Weights of a small mixture-of-experts language model, trained from scratch on English Wikipedia: a softmax router.
Below are experts of layer 7 (counted from 0) of a mixture-of-experts language model. Rows are named router (the router's row for the expert), up (a neuron's input weights, with its number), down (a neuron's output weights, with its number) and show model dimensions 0-127. Each number is 500 + 25 x the weight over its row's rms, rounded and kept within 0 to 999. Numbers have three digits each.
Before each expert's rows: a language model's description of what the expert responds to. This comes from a sample of Wikipedia text that the model never trained on.

# expert 14
It responds to: Mid-word Latinate pieces. Middle pieces of Latinate words, often after ex, res or decap, e.g. decap-it-ated, cons-ens-ual, refer-end-ums, requ-ests; also sentence-initial However.
router:511486529511503520503475525497474508494525547511489492481502493555505498485524537506513537539491515422478527465511477470517496508481478524522529483496550512494511510510534531490463502514519447504539532510500519502531552526542468540475511484526520480482510492544516522480501502529497508466487516481484524484512517496496474469502481437524531474479469501514512485507426509451497539522494
up0:519519495474506523495530508524499468494523504481515517507504517526508530526502534478466440539496474492548493502504505500546479527463518490519542497520529529562504511505506454539482493487481559460483501557494488455515469495482501488479475506489503507494505485521532466529494472526510505498549507521517469545499492496483518485495506462493509490547523504502496538508475530444501523479525
down0:479517516452494487454545520488523508465515524500481485500475509464514449464548501453505515528524490493498505505498508515506497537479465474500481469471538482486494526469502533475489510535525560538524518500508506499482481511496471491504499530505495528506487488496509473462513508486498501495473475484493515448536539457507465495465513464473472522516516501487515467538504510483504557449502
up1:480534473481492466530473512478526500514519478514500500522486476471483450519505516471507482457479475467510502498499508533492485532499527502477455478503496473491486467469521477517489466534540505479484416523526521502513458526511482481522486568501534518503489491501490506495488498508495519467509518511538483530520545486508478479550490474488555512506482495481516527480537476450487478532512
down1:508508480486523521478506476494490510469466484500500534490485460515484524459506502502484504523516567502544506505523519509489569470468506504484506497503513536516509523492528504449479470486491468506535499563470470506449486519498496530509493517434516539494493488479486518564478502509572522486507532554526488511508476454511509501522494476440454488520483522562493467489486511505488486542533
up2:505499465514457520512509495515522482522484522482475525535496506480433477496543485510489510499528536481501546485494500487503499492483487470510509485485521466568514516508525538527465499490486469489512492480507533481465488533474466514494492458530507480512477528466487454518483505493547504555490502531515533458500531511439554483479477505491508483466515464536493464458489498491515522517516
down2:529540504465481508490498511523500529488427475483524490499470510481483511504468482500510523497532501474528478509509518503468489506511499495525514496551497480517519494483501504490444495488495498498515488509495480500482479479484489466490564492481493503473485542485494486491446523514496501480504527483563504483437469472492463475498512510495526443491528495519507504497486480496476498511545

# expert 9
It responds to: Existential and stative verbs. Sentence-ending periods and copular or possessive verbs after there, it or a subject, especially in census and description text: there are, has, is.
router:511524536506515500531513509466479528443472539511502486515521522507494504508488538485550508501487499494490486555455479503493458530513504516517475499501472491484522486454472457528482471544462523518471480476512499499508513499524483494509458499507555503544512492507498517499459502509459437524464520476494539499467525462444516494511532533532480498483483495479464542554505500469495542511493
up0:486510512463504504536528485534519505486481531459522532550462489485504528502483514506458511508523519511485532474455549493513482467459466482487519484515550487482483482515476468525485482501484514497499539472486510557483515488499537513531479517472500505504508524509515520530530462528494495511528528483463524465451511490489478488533505537496496497522470510564458455494546508488488525467523
down0:464517509555498495491466498509469508511493458518474451482525456533475478539452488512543498499460523521509470532464516512506542508467520485521560514463477507512500526510485501483506509484522501488507484529504511489556530538466533490532480523465491504451494483455502527462506511499492465492519512534485451486507522506500479513509492493513502486520530484501514516485521551529484478498519
up1:495516506513470500504488542522505487510512442510483507470508475490508513525527493463507494484545488519508503514520464559511466458513511495546505515484449442497486491525525497503536464522498508488487506492527495517524496501557465501537517515519527522466504507480535456501510543517494458522451491470478504503519528484534480482522486492506535523494510491480507433497478507543481455499525
down1:503512488490514497497492465466522500508496497477515520503521450527488517523502493487477478484488466516468507490511537483492527535481423487482514494555514522532511507475497503497498503474497484480489480549491479484503510501485528454459475474510480506522525542495503510467500500502510505489455495493480532528472492498496485461489420449506538485510487464524513534510489499505440515511521
up2:516471489496485435504492488504499478539478505512479493508476506509527522478459531494481498418535490498475512512486492502505532497510492528505544495482487507504487532518431505497446493503531457487506494482458509477502469476489484480470533535559506509496470536474501519480526488484486469497495508520446504535462478510437467518483476470547488502505500456536526537494475501460474506483462
down2:497466547445478530495520530525547521496532423523549509498504498465475473514487495487529529515524459525476540508498518481489497457546476519467474531506536468495497502522532524487471463462530507464487494482523477501546470497504518439525505501511494498485485538499500498493509493507491508487467525502544486501541528510494443528458483502458522503490459471490479516495509501494474507520503

# expert 22
It responds to: Name pieces, sentence openers. Word-internal fragments in foreign names and places (ut, at, od, as in Tutak, Visakhapatnam, Novgorod), plus sentence-initial In, On, At, As.
router:499514524496519496517517529520517542493509503489492467554511521491481495496475498516492482499521488530520526506533454499534516513487495529540484511510531525468468473440501510500469517483556488516477494538506513517502528534489478474536441526508478548474539509500500517513491499495507494508478511447518519476488522535502538465483510476543546501515487434554461517475457489447493504506492
up0:491536500479491531465498470456524480502507496486542494536498544475522544511526494536517483481440537503464500484514517488507441531516480464501501477493512497449500549477527548542494505490501516492507532488515496542474494483534562481497510504494493505527500510506491528519546459510488470493515544522487516510505526466516480533458490480476489533507508521502519516499480490541540491469473
down0:490495486484547531535519472525498515501463464509449507504511528537502480546484488525544485491479490513480512459445482469468513510518477481481503500543495470496473568531489514467490506497455483472487487506483491461490500563505502491550520509506475510484496469505500525495531491516543492534512516550517479528480444511433491554455525533495472500544523493503481477483469497491456513512512
up1:456492511532504478511471492500469507573471502481484464490512513515512525448458454481491509447533486513487464510513466517505506492519501483517475505546487531460490496487475520509509522522500542528529489537479497510510491510457503440496509514471508514497477541505489491485489512487507513517476509505493518482517529468518493519476504536499487492521496518521522537484496514491525528511521
down1:495524479485495522515517536477501489495539492486517489466457471461545518465489499525448452528464508489547507495488496509463470473496490499515487480471536521529491514483491484502532528487489497468511520514507502526439532480533539521517494506509520447486512502579493431475463506503548502516489510518536506499498492536490502499503502479490504509524528512485539482488524512524512512488454
up2:516514538461480502509520486503485508494540503468511487511489504518481498516509510498458525468510485512496533476503540465515544506570516527502514495473487524529470520519492512509500496490496474511477533483528541464523495505533514515504492576500528507514493473507500504494508542514485500500507514531504515497508502480509462435486521508467536523520505471492457483489483508504520495508503
down2:518477502479504521462511527513474515483428523483518502493481466480505490459468511504511491513521487492518496498515471479514494524501505493525490491466512506486506461528471489550506489434506523452517512489510504506464481460500501471540525496519514491515506501549477504452533519504504526499498546470512527504474500505498511473522482492487523503466510474507485506512456525485489491474487

# expert 34
It responds to: Foreign name syllables. Middle syllable pieces with consonants like v, m, b, ph inside foreign names and places, such as Ávila, Malibu, Jubilees, Warszawy.
router:503528469503505511494515519499538526477537489494466527496446519485482492487492495502556466517514506488488465504484524523519515464489519493489491461471528480465470542488468519459477518492459468478485495549495481557495459544523526514465467511539496529513514499478489504497526488491467546467457503458518529471479515502532510506505530571487536505452551510501484501532499491505482490502493
up0:493503482529473493520494494478507516510467499472421468509453500540506463498510489541523521478480497472517487513529542499473513510509479506523490478479475547505514550469500488521502529499492495509505501521514507494460507510515527528519496536506511502545515477508518499497497560506513515519506537516500520490481483514529542505487478533483496476542511506517437470539494503499503514490484
down0:519524559507503513461467517500455457497502512538505515499474465470497499493497468510471471492473525505470513469512486476515512508472503468461516509513507477525568494525520530505498543515490555510493501498518516513536525510503540530484536480517438495480495524499498480516472470530473474518472518471511472453496530491501524473479503528534497515486508505512487506492493519459491480464445
up1:497484494489467528480470490499512492485469490485451539479524456484509533524511497490516482448509473475510530506523481547553525491552504463555477473512492480523474485507488521524529496453444490562484488505514515514520481471521529530504510467486505490529528437511496511498536514490464468500466462535494501489514518474501490509509488506518496479496528491467471511508500521484538500457530
down1:539512514448528517481534486555515514442563549492498497485512497519512493513474481527515490543467550464511497519526499523539488541545525524510533484538437505463489510495502447490525454496497482487527498488472428511529472483497497477504478494535546498539486500496516538477488500454513478442506525518490515483499487521462527540515497532505506501510513522464519502507518511476562512479488
up2:463528471494500501495514515479466487490455491485500495481514486541484502510514489506473492480542472546434519536473518503549515476493476487509499536531478522489501541510536486485515571488484476493488485488498534491499508473543511489515519512512460513501500471482498530484533566468490504524507488545523470542488500489537493513540496471491490507492494493483543473504491531506480534485456
down2:475515490506525468518512428541532570487523475502507538469481544468509494490481488473525530502506475506512469510479530465461509486484496507492492523505487483492483484486490470530536475486517534504488504512475458466501502512537462493515492504485462516500482468463476475509529500490487457462544444500521513485491455456499505498449502509475484485472472559523476507507528503476482490508504

# expert 30
It responds to: Mid-word letter chunks. Short vowel-consonant chunks inside words and foreign names, often right after d or D, such as div-ine, fisc-al, Gosp-el.
router:523470478516517467489528547519510519476540491455501489519484563503531452494517520533498454491489449438500496468522483529531494519511517492500500486543522491480504462487534493510437514486504499532538476515488518513506492488498513517520519484479515467548551492507516515501543478487470533504493521483495513492460476473522494483505496468532503511507510518492490533479497487493445487567527
up0:518504489520509543478501474478453483468496529494478492489475504525505503542536540490525534470491449530513523512452505528477522480536456472477505550467539523490496547486495474498499464482512496516489500478509537489497531515572478485541505505489470481524510487524504502549508503530516502501525518527488475518457521501532501469520514517478532520506480518451502504499465508514489499528500
down0:500459459522497519499465485523537514493466503483497517438513449496481488519481515513499498501514508511532494550484518513487491500463479461494491509485501498479472468554532536458471518507521474520475525527499478525508499455510511487463478522518463522510447477529484529467499495486512546465515493506450510494507471513502517506427493481473502490546480491483454504465478545466542536490498
up1:488529509500518523504480484495461539453488507491533484512509523519490559531485502454548495489525474510521478518527519513501474503526530480515484505514498513552505554508535499507498470530484491464482518481501548490502493552493467470487505513520504535513500508497521504468449527516514497495544496479497496481513520482480502471509464454486479484509470508524530488480463471484415495481497
down1:493467510509494471495522501504489490523529492466522472529517524513531485494521499581510477445499487513469497478470516465460500531487461502471544463460482498462480508484475500498488505466527506497486466484516467480520485507547528519527499509474527544493504501470461466501507509499480460460486507524494493541470481479516484492520504479470541478450501479496524502464512473495509503487486
up2:510500485493511518526486506463486460493478497460468454471521487487545522494485516502511519510508467471506499530497524500521450515484545476480485519520512501530488514473556476480525466467498520518506520514496483479476509508526520482446485466506497480497506470509503519503501476516525476520548485499462479484491537507500499525502494534462515467467501512478473518530508490503497474495534
down2:521500464494501485526489500517456493523534482568509496439500551446460500480507532511488524515532510479495497509498526550496523523497484483525470508512471493470482506520459510491497465466463483500507472483447494504476486460535487498504519506523490476523482470566541503458536513492503473470462526501508491498553511456433522522437500505503506496494470479495487489546505537477510493528502

# expert 54
It responds to: Name-continuation pieces. Middle pieces of proper names and genus names after an initial capital like P or C, such as P-io, C-ory-ogalops, B-aku.
router:483502528512523502506500522496541530490525516506457511488527503516500495495505504507472524474523510466482507495533498512502509506480534533490493498539542507518465505472505494512475492507555501500535492533465500523543542524506510466548525482521519490527473498549463491468482455513493526472510545499461495532511482524509534469497456479485526484504464501562552489496454498482551509542480
up0:478500513494559478521510499500509534524449526485468474523513498490500525481485529508533502514545454537518565481529525519538564543493506501491567477482504481518490505514477468470524520484508490497501507499505525481513486481522539531495505505523528503508441501528536497482480487528491485513502505479532477502449509464480487499498487473531504533530548529492489518504506539484505457528515
down0:518505512507496493495520519472514501507497511510507456531493565511508518512525506487494556501526541477502521529417568525545455538500490508522475472526533519503536474456546496537491485496512523500498507527518496511416508487504538478483535489516511483517489523505495531483517502495524509495503534522528536493448478493514486528494519496511510464491495454503500496516467485463517491455512
up1:526503464482521538473476502534458467493500516497504510495434479461502505498542522488543509513483523456482516498533514497477480515546438473476530541512521506477459510500528464485446505501463484510496538491484555478477503499503510519491506512509491475524491506475469499538495485504497510485495513531479492494502451498469485465509490497496536471522500475451540519531484484511528501477503
down1:477503512521502481504473543535547496575488492459549502519528501492505518515528486475477513494510485510527494517488523510493513502498475525553497502506505498507513524543511472479494482495463491458499523515515460477529504495520522502478522433466487442510482487500526530468505491501544522529534490503529486502491515489510486512520509517516480483538492505499509473483544513486486510481498
up2:518488428523476477518502550505536519498509481469486531510457504527462494489496502502465464539482513497477480488504486516468518482483467484461472521508522512512484525442484524513463454465478471502465498489498468498506521515526522515452505453480519477514449458521485465542490492498528515482491546517498518499509509495483492443478524501504528478517494494546475492473507454508552480527545
down2:493557523520501491505487473489467491551520516516501503525521523465486480478465501520482515543538540465513499526516495531537532522463521481516511481503545496499500513520521526488531515514536481511520466471487516473495491506484484508455514509496501517491505453496507489471466511533503478510462530534507483473551500545541510440476463488484520540508490492520517531515520483501542489521516

# expert 44
It responds to: Sentence-final periods. Periods ending sentences, abbreviations and bibliography names, including ")." and '".' and paragraph-ending period-plus-break before headings or He/The.
router:494531529455465509520517499478466485467506543481505455517495520500473511515477563538499495462510489491470510516508551473466521521464518493543515484495478480496494479536531519524508440533499539489533487565448511516537502515511486551496530454482466515499517460475473465515488483498510489499501485477490534549502507494511530519532507530517491522481467507524448476515500495515496485495487
up0:474542521505505507488487508546520497537469498459505486472474510480498523528490506494515543423552475518535520531517491486460466498517500456488488516481525510473547504502478506487501486529487508517511519484489494512456495502509473426508465538478498516533528465523544511509487500512496468510471512558515495487480468508490513496484520468463493483512524481496527497497490531483473433508512
down0:481512490496476494429521474526533499466562545501547535480523486530469496508511485499506540492508530462492509503516519484504458501525491526518465510480485482468551540481491546515469537494548496511517450494458497539558474530507496528521481494480498506482487530475475494545530498519509478496479487541485504538518490470465467506511483485537509506540496498505511470485510497504525489469456
up1:512492517502485474486470474485502523498477513491453524535456550536471492511491517519488456509482510445526529484506475526486463526488506496485550492481461457526518513481520487487511483520518475497491489475525478493503454493508516472476485481534504445527460511485490502474495475529519468449496519487500524498490481494541443516506488513516500500496520522523493543491502470508515491477487
down1:500469470520525503501509522486434510478528474475517530491494509520479474537492450501470483501465556503475482493516480468470499470541475528533483536470503503524519472515505511487496531479486537514500497474488528447550514508462474487515461494479508501540512487498505563496488515490500547521498528485474465511512512508500532537503519500446507529483491520503537454491504486497491473541506
up2:481492548483464511526490475472491485479520499529491488486464470486505545518511493522460519475493497463526546482520501487568498506497532503508485511501521514483491523495505522565517503480496406528474484490564497508518481498532498459510481484510522505497509524501497464506513512488484481503479485463496519499517536486541500449494491438499466487527503472537533494563502522490532506554486
down2:504517479501496512504488510478502450517488515438494532446537486506505485498489539474531464491509500545468481518450547507496518511507470491503462527521492485502515460476476488501507472498511509513511487526476504482510500499465467560462534491502475529530516484503474528531502491495502501487479478527520521477507477503431472530509483532492495502523518499477470508486504461475486487524536